Weights of a small mixture-of-experts language model, trained from scratch on English Wikipedia: 64 experts in each of 13 layers, 3 picks a token.
Below are experts of layer 8 (counted from 0) of a mixture-of-experts language model. Rows are named router (the router's row for the expert), down (a neuron's output weights, with its number) and show model dimensions 0-191. Each number is 128 + 32 x the weight over its row's rms, rounded and kept within 0 to 255. Numbers have three digits each.
Before each expert's rows: "comes before" lists some tokens at least twice as common just after its tokens as in all text. This comes from a sample of Wikipedia text that the model never trained on. Tokens count by the router's weight.

# expert 60
comes before: " |", " 3:", " 4:", " 2:", " 1:", "/s)"
router:148112163163120080125178146160103146066147140128117176134153106204152086077111141134125150151153125126129064128118142105164132145167115134134091148088114200182167093128083132115131132147177114168095135159139060190168163157121120093150142071098118150147129155129137056143143086139124172158137072159161106160187144142125148112119183115120136087158150128152149145181154082148161167090205063180149161084072146108124130168145142173154125086107076105133075077144133103140095070145125114135104152136104159152083154113183114157158117104069137087159099081168141096096061153165134123113
down0:178113151121134166140125152118139142072094144094172117159121171129180139132118147148148117115186157198099098155126116148107153104096139126156111093100138155091126130104095101099096142159139134139102166132096091104138135150172143127114189090109151130112105187126128116142065131077106104110198140084116090136161059117117136091155122042171075175120134095097172134141188072063125130072172060161161139122163128114149025095121150105135161169149112098131185087142123123111162087095137127087139089157109138152200098169107091120095116188096091111108132109130153173074081127096130180163
down1:124086120177127160089149084157096083156075109111126134109162164142158065102144123074121100080141112186129110222128105131106142163109166086083191061096132121111092140105088090101139106104142100114153096140148086123159053142115109167137113127148190142096165112142210155108122095144184113143106150083109138138137152117146151168121095106131160096100118151099172136187134076138146121174060104132154138095090116094173126133082108095097175185155062096186154128158155125127101100154141116128157160145129105092164161149158158119133192079114099124107083083137044125099092133107170135140
down2:142119126049152183108105128135120142168157106088125147118115167192074058138126170118124088099112115141099144112204163140138133117142122170127139136108142162114134180144178142123117092151125106159090103113089090173142106163089135127092165080159088161146153124138133142136116130069089150130132117139092115162120073110101148186136180081097117146127148154105098159117134111122090115095141147088133120142105171056202127171186162115167127105086111090181221152147127158033110162119094097111178190185119138079091117209118129094129063131136155125086127124145125080111153155091133162111
down3:142182139101122156117124100126169171131133085122164158160130124158198113082095101130168081122109148127115127138096098144104109085151191114088083157081183159137208104115120137114152090116152121106187181138100116198148160181175118087104126132151114090127146125143167188142140135171133147120104175153144104090158095141095153144131123159179124046155178133115090166057131154096168156145150140101107029131160128175184133121135124115107165100117091095164109101154118153154122127113109129115152148223137073097098164097140108155183140126089124140116082130123094137140136102209109064096
down4:119119132164159096112130129131129146163136084129183180154162123140121085169147158105136129141179087111116119098095151161066143120149141163157156166120192119101095114143112091118170111149204105111150196141138134204115065116107112186104106111179112133135134138142067110110115155233078105082118109131105121170118131136154082128208123153138091148186106121125144173158150159110134124176148101145097201140091124150142116124111143057091113226091142142116145070136144138174145122164133123130146157103161166138161123150093157176133198092113150091125121189138127135154169042150118142122
down5:127123102137059128090156147148137095166141096162108206113115135118115137114185124089099145099130124126101138085199144160198080099117153084152188122147127145149066072120095143089121125163068119162150141123141111174131092118112116118101160126170095131176112098096123095050144166139066171097068184169131139109100169119142134155097148068082123127146107067117128123124118138143186170172169137178111125147146075195139152142140106171096150119132095172144142066144123140123095166179148190076128153144078191128083090090133132086091168133180152066086107111137144143130115130091126126132
down6:155075161181129133142107071095131153179127145130184106100198125100136152145148097134149179106168124093110157146162103117143140144111118128047183136119125105150097114090163158084138175111094093135149087133121114108150090151123148141139089174118186101076164091120093180128108095123159080120166144169158165066150095116120166106140138162139115106143052123123144113133123177095171104096159126143069057108185162136131055161079157152165124165144105158123075137059165137161137141188099121108117176145150134096069189194076111071121104129150133130120120107152134167141144174058124111137
down7:119179113135107135209107097133166128106148153082180133134151093125176160111078134070126170131135146161088210159116111098106075085171108099103159066136121110138093102107115165093100135143132159142165144099163157138065124121104153024211126107192117149183103141214102132058104120158130156154150092103072098086150103137137088065159111112090163124056114113161111157086170132073129116101184148114158133141094139142143123074167162124147111110126137103150129175143127168141131141103104106151169128150116150147144131111094098136111140112180106174120115132161143090102081191153116101136
down8:156118127105109161110172173131170096186158133123080133109111136105130181112124094158180127158073158072095135106061167117133147115136118180103140123133064147109092166153125141098146121169096142094199136126106159076086154046153118116120122085129150174084151100094160084174104097189109081086099168147115156111138108115113181121106123118113143104090148145127099133119095103068094104131131171114191130158104087143077089167164085079125172105143179187189150180061078128170124134149147164151118115141139100123219193150086140099104111106132144140160168153140157129108149133156096137091
down9:127095107139137157123090113113133163211133232089165123141121111179089149138105117082117165079106147140158154189143092134151135124148168158086128169114137142144117078129133161173081137105147115127113124121173200152134147185187181151119092118129149072127205128152107196131106085134094123089116076144104114069095135146158167123126142134135124124101134105122160146111134113204116156130188112164146135076131112161161100129119162188161124088149109102114142115137160121124160085200131117188128137119075105204139131096106090141125130146083093110103111066115179179150141117139064203100
down10:112095143100104110156147064135191113138076164057124119112129104138128117072137101126128132137098078089118129147126118094086153142099146149106139125176139137086168090129142092109151097109080120102154115085097207134059144118122095164096099040150147129145132146193132203128149142132186184155111147114127145125144149075100174141103115085152159067138133176154129135172053112150080102085143144150081194115155106201147126178142164151105159157153199173179131100071128094135088154109164120099152112111124088084105077088120114103126105085133143127147157113145167190147130142115092136170
down11:109121107117145172126153125150113133086107014165101138103152103111128110099133158118153150135101113099111129150141154186156140113117138128161192057053179095154083110152115170118173169142122105119132055151106161132130148125182125141081118124103186069178120191109071117126124129158147136094128104169162126051073124111185105123088128145184157179148123164069092097090135117088119085129148165132128084145151157094105105097171062129167106166144076161124180091115141119105138143128150139130143109104076127106141142182101109132083142163112104163142213102103100187157114086121137162140
down12:133125091136129104131165147152144122139140200114104090093118143126136128109133177149113119087124116157067128128126099113146134101122179163137109156185107175125128128081118167198049093149167186146141112179126117096153136151160088139118037076154123142118115134152127165133103128107124100179197104111118143109091158055170082114155119110121091138098206122116090140129144079148113064106125120152083151125219104073101087151120109121101102132119095097101149156186190117142112141120171161127115099139123178134149073063149120183106111184045177128161161143145201134114139148104161126122
down13:094101171154085118140156133122139116171161125149118114117121134101120060126141113102156138160146153196163101096142100147123140123122165098108129055139116142135085159129102132143134109124223101199143127087112123116184092100126098142099140144114108155154138102111133048158146190155150106134106148083159115179142156123106152099108094148125134102143103152101148165134130114044156088124100164091104108129093121111106111164128138137127149134158098135151140167142202140088066093145158181103236122064142162187059146104125140139162138072114085083114132040118217146124153127135179099165
down14:146114113130136102124147169115147107075113082159140131083145127120174070069122154118183075071195114176105160132127087181101154072130122114151079167069130141114122134156134146150102140122122171178164077138117124160115138133180076100172117127146082183106163162052174171144110102077131138152102095120066121126175167084128108055107127148117103095103091113145166096088126136094112164087060128123141092100169106117129119128099181109081103112108181105143163145133152122096064109131084086155040104118141115169129108105108139083138161102090101202116088127089135136148161172132135113094
down15:150118128137132082180153089104169091123115111067140171137121161126104102134148137170061178112105105105096121151142131085084087153112194140172181121179098138126124168083065126093159176131174124080087156100094143125149130129094164124057129170126129169143168104147096190157118109117143114123108072128161113151114060091122101167135073127133136109135129129160137143118147170170179158024106114135123125130144135140171062166139094150109117114100163142112144095148153088164087134127110129036155134111119147149198065132092152162142100145113119087151043092166117180104114068132137115098
down16:146180102135092114115117098080179107121109132127133069167137118121163169104086105135153134152131102123155101127139113061098159151169089069123113216122150134173120129129068130146087175054160115140106106147099128070129134084114125134099176167142163123175172069094085024098110071083218123139069103153155150183102107124130104109098116100100114134120074119128132150134114101104140118147111125113112075138158110088108126154125111138145058114051077178126146105124113128112145180138129070126130085143147141121148088090068117134157103170141110144178196096142099133099091152152177145135
down17:116176066173114108155112125150136161082116087149079168141110159160106157122094148182104157160087123115136082089120128085119136103119126191142109153135131075113110130164185119142187147098122085130071084065070106157121163143107030133173121081163085196122094088124124154140165132103131142117130112146134140083113163146108108076128157109131113168105185098136176116135089114107134118099139100078109136161135186098096095174145113106183142130165096125139125138123144078128128129132165112161056142183170075134072118123130080132147078173074065092147151097128113177182083147192114165112
down18:155184168155161139109156138081079198115161150160087122165113110141110061169061113123172196140120134150107150089131174131134095130107111147100107112100183157136141132163165145135109056087200148080147114114168128052112176124070159106153149089133135091142127144093119131108153085142055159129117173082154133148177089143085121132190147081101173112109130082131143214161109139103130129140031156146126163139102147130169166145126052142122127127082136078168109090138099101107104150109116075155136093131104134088085107120115133070138153139139067097105142133130102138132121079138155104127
down19:127149141149177065068138144131151083104140172094135171120130088136136137200171141128144130184101129219151150100122152089071107161139169136156152134133134134131073096141092159105089139121167047139157096138117080185145097147157137126087104094070119062174118119151166127067156109116141090111130146095119171079126025150101152109071040102087154093183156159135132125118093107166106099095100116098128117112151088139153174138137148126133108184181156129142127155158163122102188125142121134105110183153139075172113164105155158108081126157144151133096112106142166122133126160073099166137
down20:165136134144118066103102139121161142126095090139132127059096148122085110081136147142162138109127069133168136194130124143176133092159118131118165105082098076154085122117110096120102103120123137093083097162144113079148125084135131168152088191157132185128095081180142155132150078097149114125167153138129109150114135204177111154111088104156094093073093069166148172113111155129103173139168104119119221187123059067146061190147155132090123092071155110081133121123175127084139172205133146109129150102149145133126108122146122098130155094177151147143160178070144134145154184142164151138
down21:161095152134099155110169146184132129165154082122135141152126110113108119108110160150152185091145120153074159095094103184128144132139115128145112130106204130128153198142168100118100152167062148135187155163209135094134190153100168124153185157112153117128069110218119161116125103121159147128073140109138148165101149128146107103093100128153143153099152115132108084178035080144109160133186137130066142156096067092134087111160203059136130145167148112088131149096176132138130152139138129129105130113168118120099177136072120127090151074140100171101108160142144151159115200132094127072
down22:137089072158125103151115191108128129143121171122164123159123155116100092122123138123141125083131103144099178072141122134096138097054151132135062140091130094173058084062123111170108113143136114101142146194177124079137087176148097137148118124171135140147097126155151129168143111134188149086096112097111124117123161111145137043176137166098070098154169074105178034086122117135105075160098122105158125177083075104131118127106118091125147159120142154164147148158154133117119082202144125179170087144160151139098096098109134056144177096078101140154121184099154161142162100067147123160
down23:159164132100137160079137105131111155146162133118146190171050071144172146135143149129143093145105157121087173134133134159125100111076059146158088072165185107138147124228158113150114124172111095072135168166084095145131094156158160071090134161144107111087084129132134175209105120138145089111153107120120154127156088157125102075119151162100093184088090133139140159133079119185130090126125176137137190117150127153077077140162115194138137149153136156146167119126131169099100136157061099089112083127081182132144062118114177105112094164138107078093105134072142118137122156166120126132
down24:109137153184098145194166140108151119081160102151142105171076134156112129141192120105085131107055146095152157136134093171116109110081112190156080173109015160156149220133153109107115106164153159119186145134077110164170152128136163124144140145143071094130141150116109137142200085123117102122138152099162135176116174100128173124142183113142157122128113132122155108173168166162126098176120106169140157185163116067122097070108161141150178111126147191087082088111094159094130123105193159138158147159129126159117136198139153139104150102114124088080112158123100122129134141173172160130
down25:121093144117092167064152147101161146092076099132136084214163118130150158093090133137123179078154102131133128153151155129120155108123098161125113101078168125137168148123139080103155074114073100159072159109157098034115138094160137149069085135173141128098166144118153175170159146117092148117153102150113169097170152153138111127195078202127094116108133124126140109134114105122164107138148138093115151154147201155140171202056099093122163139103050134148128152176117138119113119130078161094156146076100095128118193138102153147141032137136113168133175171146143077142127093145127146140
down26:114169176169094134154088182114111093153104092096173179153064146100131160142180136134109137176083098138114164118099113182096160141134109148112134147139148111135103153091102110094206137112085097188123172136157102060107094129105119116106159109140123078158099164173145188164099118137128098147136137084080205084169138117106145108103141153185112082094083117127118025144128056131100140098109068120147133176172156095094136151163141122155133119137084170185137151128078168146114152105120158126134100097138169128116101044160155125135190166119170117137165169097106135176097157129106126095
down27:104169160113073120112113055125130103211165152129120137141128121201137088160130147133132089102139180146131139061179078131095133169141137130144198127123123104119134112152108153090168139140116128105126193141141138108197111125195144113056032150101146141099131136103153123164146163125071174170135130082123106148163134092143167122086128173068155113165128091158153155146168118036136110128079099105129123125070137166141098065135095126104150111086118105145124200093174121135163144146043105130119094100141155140153112164105132095158172149111159106153086061095108150149162103123136121163
down28:051155091102118092146137111170184093110138143115115130120131108131101116146137073141125133127119082088129142141120093087158148052126048147106186097118157116197144138068169160139105164111169168114132120179165107171181143112092096138102102111050144095155166128115154107111117143113081075128138138157126143175140118128140076137118118133171115118077166120120185105071106083145119062117143083120159119053149160053144136108130174118090179084164156137189119169134096108168094111133147091183108125160171152122130146185153144171088119146104152096132151205110083111153102135091166168144
down29:129141099116140191195145086159145174162118147122167081134106127085148128114124109117136079098098159108138140147113114173189109107108103104160157115104140081173112114166149135142084089134115142139066157082114143088135086110109078197126100092123126178134088127122151043170147177110052145129111162142150094120133089164154096131150207132121100139181098070080137098094117118129126129061085164072113149175154111142146112131110105117109124115119181127074131120126082120088125115129132156144092155104149060052182156112091094113059061075113090146100165126111127130116150123179066115170
down30:130139137122174114165132135135147205159115120127165156087067166170058101118093134150127074147133109077113106136116157086087125099145112133130125107105173141143120170148159069084123097117131140156108106132152148091219096161067196113189131105091156151105144157116145153106066146113138055114158091134109137155141109085091131188120084167160101071111181164137179186142136155088106153137093154114119110086161149112083192097153064120129126112124129110118146045127105144156101106133102130108103113087101188059149162096189152108137086101107113094128123096144146100166102110099144199116
down31:087165133153163114166140108147145118134147079163136091113112201134166131120154189178109125051098080136115115200121123145165121117133125140110168168147177153094164159096166137171101165118154092147151174128132148158141118055144161081116097099160157134097121128108148153121094145116118097111109167114174119126133120112085056198120133087071191099150135127146179092143141113135135117088061142073175055118118096074173132128147186097077140117113166097150155096148098230113139128160144128150062119158112120153125154146094119156131114083077125173166180175168120088097129153099105126125
down32:094142092091140167106126162153131134108113154140049082151179150172158159158140100157105176111113125202056164132162107106157189117175115107141140112145111133084162079124131112091119163117099123144123115098155097134095119124126171088101110107099095120203111105090126127151141091155096094149077111098118158141167130168138165138172110131134127138074157112177145095139137185099100158123130189126122090102151067163186130143091243118118107085085129154152114061058135122149104132114154090160136125189094137128040090142140087160144085109108141125077159120178177180132109161142138134096
down33:117180144123146132083144118130105125114123088153147094131118204151110080111156093155092146134172113172143078089088123120140119119122145167116157155169111109154139113161113090098140085107147146125126041070148147048116107103147156091168105173167098141091105119129184063121117145095120071106094132171152144148102122101172085164152103164125109152108189111155119062114112110117121076129162155105168110106152143153153131085159203085141161132120038142132106173163145031131092122144145099138113167124107143097146111098108115089106199164126121201144145105101101157134113210127111180175
down34:115106115140126094120146150123176095111184143139093144144078081092095137149102126133080165100088150073151142130116137146082164179085156180099143111139086181094051128147199119151162122140102077138201126175129178032132151113185138105119163072134133142164139125167074103109140153143095079140128097116133073115131101168170153118112101128062164103129076124070142141101112151175124124125136130133144141091156167138130125115071142179114148144119097138111147127100154137079075135114153152157146071097123074144188128080111144157173141101124105116201110142192087121172059158091117128176
down35:123163115150112076069098129136097146072184144147192161100096147167126074122086106147089161115169082156156085093122150176091168167154158139114094154129107146136116141140142122120196118105141100078102142131154102100131182169089152183126084110120103071188146141117119134138067105104142123109191200127183144088175113153148116124149166162159121123092150211102142105107123153137148146151142094120169103128105133121172086130141156085121122122040128104076132066088162210151173110143171150070093126124125124166164044113173166162121114141138111133112082121072142104126120123144091138117
down36:107181073192116084108080123084143126143085182072147093089151153180143105147142119121054155161125145176049133135192120112129059157134119169201143137107145212109099085194034108093122144125103193162110124138127176183121130160099125146129110142130055110071146127122114129168159103152120135150140135136175136089130125134182147106139115116140120093079175127120121116115154152162141146153119112141162155130136118112098111130163114137105146167101152164146156134183117176125118188177094170142140153126133166149058157084117175160143166119068096141187133130087096110097108136120146100098
down37:146067080127125073171140090084162126128201131150080069150133163099115147118143092130175120157124043107100103122125093163152136092120096159133147098106189100070130115096121110115086133099162092126151157103126159115092035156024092146078120124136080082141120201098154154127125134081219152100093117128127114175056121099149145133135139087091151143106146098088078101121137140117173139150121150153132146125117146122129144170140064175088108105088098136107110138127149105139196116173079139138081126088188134110150147137121062096138073174115137086136111101094114138152146128133121121125
down38:130076131116134154139110166107146159115153146144113094171103129148096133149103143126131129190161160115172145138151120157092110099166202084166100152114146109114174098128097149137073120161203114110102103139128111139147163109099112181065118173156131180150056128168145146148151175145170104093137143109105105115148135044143204172131065200080094115112119167104128163105124079138144165111202146169103118178141122065091171181152132066152174137109126170094131125092154108114121152160103150114127112097148111111154155111174097099132198114118127117131195054088095079123111166153173140166
down39:104150111084163142120079109161092202129168145161138196037113143089103081151095136129164100183145104065138102103117160100112099199165096097155136184063105134124129129183135104159131118111172058141116088130099125095175116165150132204149114115145078139153136199173138138101095159136081098155138124151111099132161131102141125153080111100107137153120087142125178141195142139181100129115137149188158167092117096077114149088140103151061111119110095141142128094113134119147154089095036175097142133102092162101127088113107144142165102129091108175170082107102123098110101123101118174127
down40:085122128048127128197104128082076176140185092138166101130147151068148128118108133141136204111117151098147158143146193130175141140144142117114104179187072130158176099112148170148090125187141153140151114164147044191176138158103143090119096116178132132148134148119099183126104121136117112150191095179131150177155133122157128165161090189171143098137083140131113144075163117125141167138102105100129124140145166074098080134126092095152186108123098112131083117129132155117105110155196093124144093114075109059137133193155136115156115164121072143107137184142173169104117170122124185161
down41:123152095097149154099090209145144110101111158130134116217159114094166099154135153139125116117197063129069170117125110154151139153149036150142113158144133123203101126078132097093150145162104166132199144116206123131100119181152128111121131082128109136073071095189084197128166149124105095102102171103113101150162154104083111129121089164123134093172084152124170113108131148120074163157145165127108128143170129101133148105104156090126149167156134115138136059158146128130100093175084174099102089098150105133088141159171092084140122179166147197101081120147142175173101113119136141107
down42:060158128132121091161143103150148102144128086119137078126135125161135094125165185072145114098150167104117113122111199099163153146135170170109124085179094156126083136111093061128140093138104100148154131119166115106132185121094121096112141121190175128166190118178067150135120055104079091118162087113119197066132161163170186115144118136142068179122145131091089069137132138124172094134169107087166165106132147151113099088101124167185143124050100081093122129130097146127103137101128131168125133114175141166085113095122127189126138072138167161173174135170123068137126144169191117121
down43:130122095142150086133108179132186105163140135093173165118157130104114120104132113145192107146134146098165167060145152057074124163174154131140091111126108106192090133123172185105081169169166111133094083162129132131144181042191140130072110091144095114159133116135098143094152127146078088099119139132062139140143141124058074116133153101154152118132130139086103098160127110113115123114083138138132128118124114127135111101078137171122146159108093174178064147087192118104117200167141132092085168210100112128157168111116105185181097142122179096126138114065136089102101092075131089135
down44:151167084124117125178092105128154141100137170148114154081112067140155151169124144153134118211125164071153155123121095156198152121117148087141098152111179114207102144159104115110171154149088106188139180118114077140130116079103109096135133093117188116150129156111170066079168162170094112130107121148097169108124093091150083105112118171111170179116164115075076129197122117088190120133108099131108147167141113101163148104161126145091104124167061045085191134143111131120214158143139123157115146140100112124156145144148108070162122117106108157121083106115112134104149120093082186073
down45:150124137148106144172117156093154158111106086083092141163157155090087107100163148098138097114148145109151104159116131117160151124124087169139058134132085157211122076131066114104129063177115162155121100206150177164110091154103143137123082134114132183121155141102148077128135191125088098059109103153080147059149083028126184124095154181125080093152071156089182136146198133118151132137108115100138109142141106165094118188137165128080113160135173145101061114148109136130113120180133172113107146142115124128138116114125131125162186146121146125105171157164152111165165087186160104119
down46:181115106059140141140129157092108167166146170145084120103141131173098119101099143118199095169180118156101085166125096151065153107134156145070142135148174162112082125180126104132198134115058128089141159078128122172129098116101161056181127150085093055115168125129162117108131133054117128056150150159124125115113119150124150139112145116146152116164091147091108125139110130133063135085153128181160131100188116095138093109130086145169109101127101156135176124218164129145080092099117111174151118150128132150155072128141117127058143157099082066114152120178125149175100089117185099128
down47:153098136093105081148145099123150122119125145118081137095157096074111146081130105170054133129107102168120128146104184127154179095154140126086119101077137124129166147109091161171165087132086189131115106099164089141147076150111142106171108118162143078105180093124153091150151044139106045143100130133115174146171130151193083101115181097168134165115120152076149127109153125130082106074134132127098065100122141101086140067107110102150064166143108192112016135104185102112129117131128143076097088131131071154122127142141131120157109135133110101187154169139085149148133163087075106153
down48:075111183143129092129123118111061121181120146115100155112110171123158146126094067111091120154052153118145135110142119112100178131129158099125124105135136165166113130107175159110128130113120130083145132125122135121185116089151104151178069050160086147152088167149083108150095136182098165160143195079133117133132125124173100085089135094093145159140109124140062096121159161151137122166125120127094149093156140047158102164131164130118198139181090182175123114145169131170160214136207163099103124111080159087108089133150161124167150117053130153063117127196115109169126099167125107136
down49:138173095156147134121186173200119120112134164165100137154125097117129174160154134154136098176127140180139156092098116165142153189092244099175125132137153172112129116127137155117124149144077097090130160199132072077103055136134082157182172117101099142167035124146126105100123151130076152154135140135124147181110103118164164153136104153120085101136153173119154140162109137071139150046129104134165113075117109157167124148125093125097095147207177145165133107143135106144145151155144097172169164126075129142090190139083102082107121086144123107108096145097099141095092148122170129092
down50:129119126134147163141137141213151159186164081106140105118161117196108123148127143116130097137129104160120150126106096120171167113181165152173120160118125152146137077098162173094137163122122118107145167126124107127167151127103118109163165122167076164159211085135180163144176068168138151136111228119134197164133107095159165130127104149129128192159131055113134109159208171131164159151147122142079095177163154122143157143091100125136103120133082121067107132110108152128119185140079183150109122176129103095145125144097142073053092099106150151156093141105179144081177081163127155156
down51:135120182115108117198137102078115134139135163134148125113139140094141137082113109154155128127149131122082089168119139136044137144102121087102164138095121073196164092132198148145182150138131166146100055088102130143187073106114209149134133179150113083120138125108089148131113149134122149146039142158059150141158149148206167148109120091111123070142164145159170126116117101115139174121101093101117168162121102168105140107141105119114110119120175090120121131051181120111176166124155158163133163096125071163134157128104036126074115124121101127177170073161091143110192108098126150153
down52:118115115102146156125138121161114141117127117194177058093147109097171167079159168163102208119124161162113206154118113154203108096133157153124070116142080133105136139088184130198137121108103112097185188094091160081169094097126160102135141148148140143111102128116150164095118128164173159092144103141171099095114110126139147146106135116139209135127128147147080099146149115107157179092092161132145150193123125158095178127140029107062131104090136107121132167118081156161102158115198142106133130152121045161140173132160139147142102151080108149092099148095132072162125090110122102164
down53:104122122147148091128107155128126075169121171219153129198128142195102079118164183075167140133176146185129122109136165137184101182123124144146163128133155083105162087121184117112149154173137099144074164135114102195140095169148125100117106112090161069104101123178141167121123163183116112106127189169121140102144194175145122086107116172146183090122152063137142155164091144129098119108114131118133164132174084153110159124111062137101123105173123125192099131216119103110129172171133173084133169092115102145134130090090134135129150109118121150137146189134134093142111072128193143176
down54:118110093163119053142125106138119136181079121108127109079114133094117120120121147182155075109148135118165167148135121145149096160168123171138093099090147124121119123116181102157128154105146136161140133152076029100163138143129113140118123179101150177061138140093099111117147120096152189196075148157155108097098143091178127112094163095103129125101083177161126136165173129143165079057186155121088109145144165145112132141136174093113086128135147139089158150131106169176148093138140154147055095155117106125105136093136094203126113105072131083137061129151166141199144162094229099087
down55:126103106131058120055160136107120103190120152147134092138136160073090106134139131149114172166098137074141131114121151129094184162113157103122116158134149100103085141168132149157071141112157103119100138203082110122086085183146102065106203114136185118085119129107207141186152162120087129134102146143120173112158143146142174077071110102105130146100086162123160148094174128102123162141135147042135083144172102113114144171142077126073074149155167101110076143109176106145140085160163141160196140126132152118157104133141099074121115112076164176083121187116114142122097179163120097104
down56:076177113126129188140084118138128140128192114114108182077109198085096110094100139163130104138142130102169199182134125133072130114159155130084098122148149165106210116122100115105132114109178137144097158081130140127076130131139074177096113111090193125130112146114134173102114085137116147117176148139136187174074141142090103164120088146158135175099117137142085155046099143145188109116107097097138189101100142147144064143138100145108140152172196134106127126110104176153147107122167166152067139103063161127217134162094114120133180123140112106098159173069133118152172128155169138139
down57:147088089127111121093121103170075090156145162197108110126179097187137113134128083072126149112135126127119112115168128102103164153114150191152165159121125072124131152101137159062093100096056174127111093154144158119088129152161127082156094061094177131171124133119167111134153152149148115171067133153108110116052117135090144112087127112195147136134150156163120143152147190132089147079102115155064168156062138068206127095113136094145076107127153132141065126179139108057115124116101132126079150100097138138142077154122170062138135118108111070156181109137180163130141126083123102132
down58:138125121116143144103129066084042133130094109151116128134074139112127128130136117115106114136154088082086142145188122162087066168092118159188094126132117108163067081169149148159097122073180160138131144083161167149095105174119096115121115149102119109099126145123096117152192166137112147148149163133148175073084129103116136111135090078104137106134093098152134149145104101108144189110092101149124070093194179138133169072133106097132074091097110113070186106146117097154120063155121152129152179157148106062124128180061155106135171155130080151074082140146125146078156126208134065113
down59:144105125218132079146157071095157091100126115234139087097091147114098032144175100176104113159155141106137150116086174131148094148119107135109157099146132163089168142151126145153180137166144141126136097140138115061146203132069106106112140165133113100111147117138135113122137161147085134141181114081062081039139144153159122127109094125118108118116162091129133161157096143138132109132191093155181090145118137072100152149149096171134146124186025148125142097142108169138166168118157203118114140152093158092152172129106142138110126140098157141126148139132098082133141158122097073169
down60:169118106099072161175107124144119135098091126149159197109105101159158155123111159110113158148103159116184159110105096094104122098150116175079158140119151132115168182100156097113167127139142161183139095161131180102124135138165090144153162158151116117134100137118086152111182122076168097115089120078140108177076101142139132103150126112161129103149125135169171129078119175096135188202149088157146067115163094171199124096141118149138136094203163193127149166105194110185153174155095100109107079113164086159080155142092163201102130163076158094130089175136121175150153122166138178126
down61:198139128120118179118171144142123144123113108161085133119158098132188148161128132137089147155138117146124124120178050118127118075137087160087105124157087125064145156052176095135136065115174060154091089187163118133092142147139108142129203178105164123168143179119084109149081113104117114136124124131125128220142080108175143126084098155078152161092163144129148160053145122112130129087163140130101100173107165091125124134127029074187127151096103095140079131153149132131098126122156109106134117143115088103148179161159144113160187134087081151158151131089182087126135102100110123079
down62:156135134142212140125136165169129140098143105070102062151114086107113138180146076159191102146127112122111141131084110130109115096145138094112153148182182131138153124098124127146118158135104097098123143112105156102172104121168113069063141134098162185132112096218086079126106140103137127096129111192070140148092125094092120091140105092185140127151127196101191184124106114065140105128197161128134114101169051175131111064148121155061101148125121170134172179118156137091148140162108159084126109091129114123149080159178092070080158159100146147118111116137146160171148140155133152079
down63:166137082162095091129154106151112114164161120091164133128138070157094177037113090120105144118159081108041137131144131159149168128169146161130173128125091100112147148187085169152191179138126075124118137157148080116135156123066102166115069136118136088121130157126179058130153122086092105138144122181103100178197112119129162135096075195124094126122160133053136088153114113121173127060147165134080143099112146113078163166118136134159118125108132119069042099145123081152092122173142127139103139158091144136119144152160145107126135150059077136112152132143109049125123142108163125101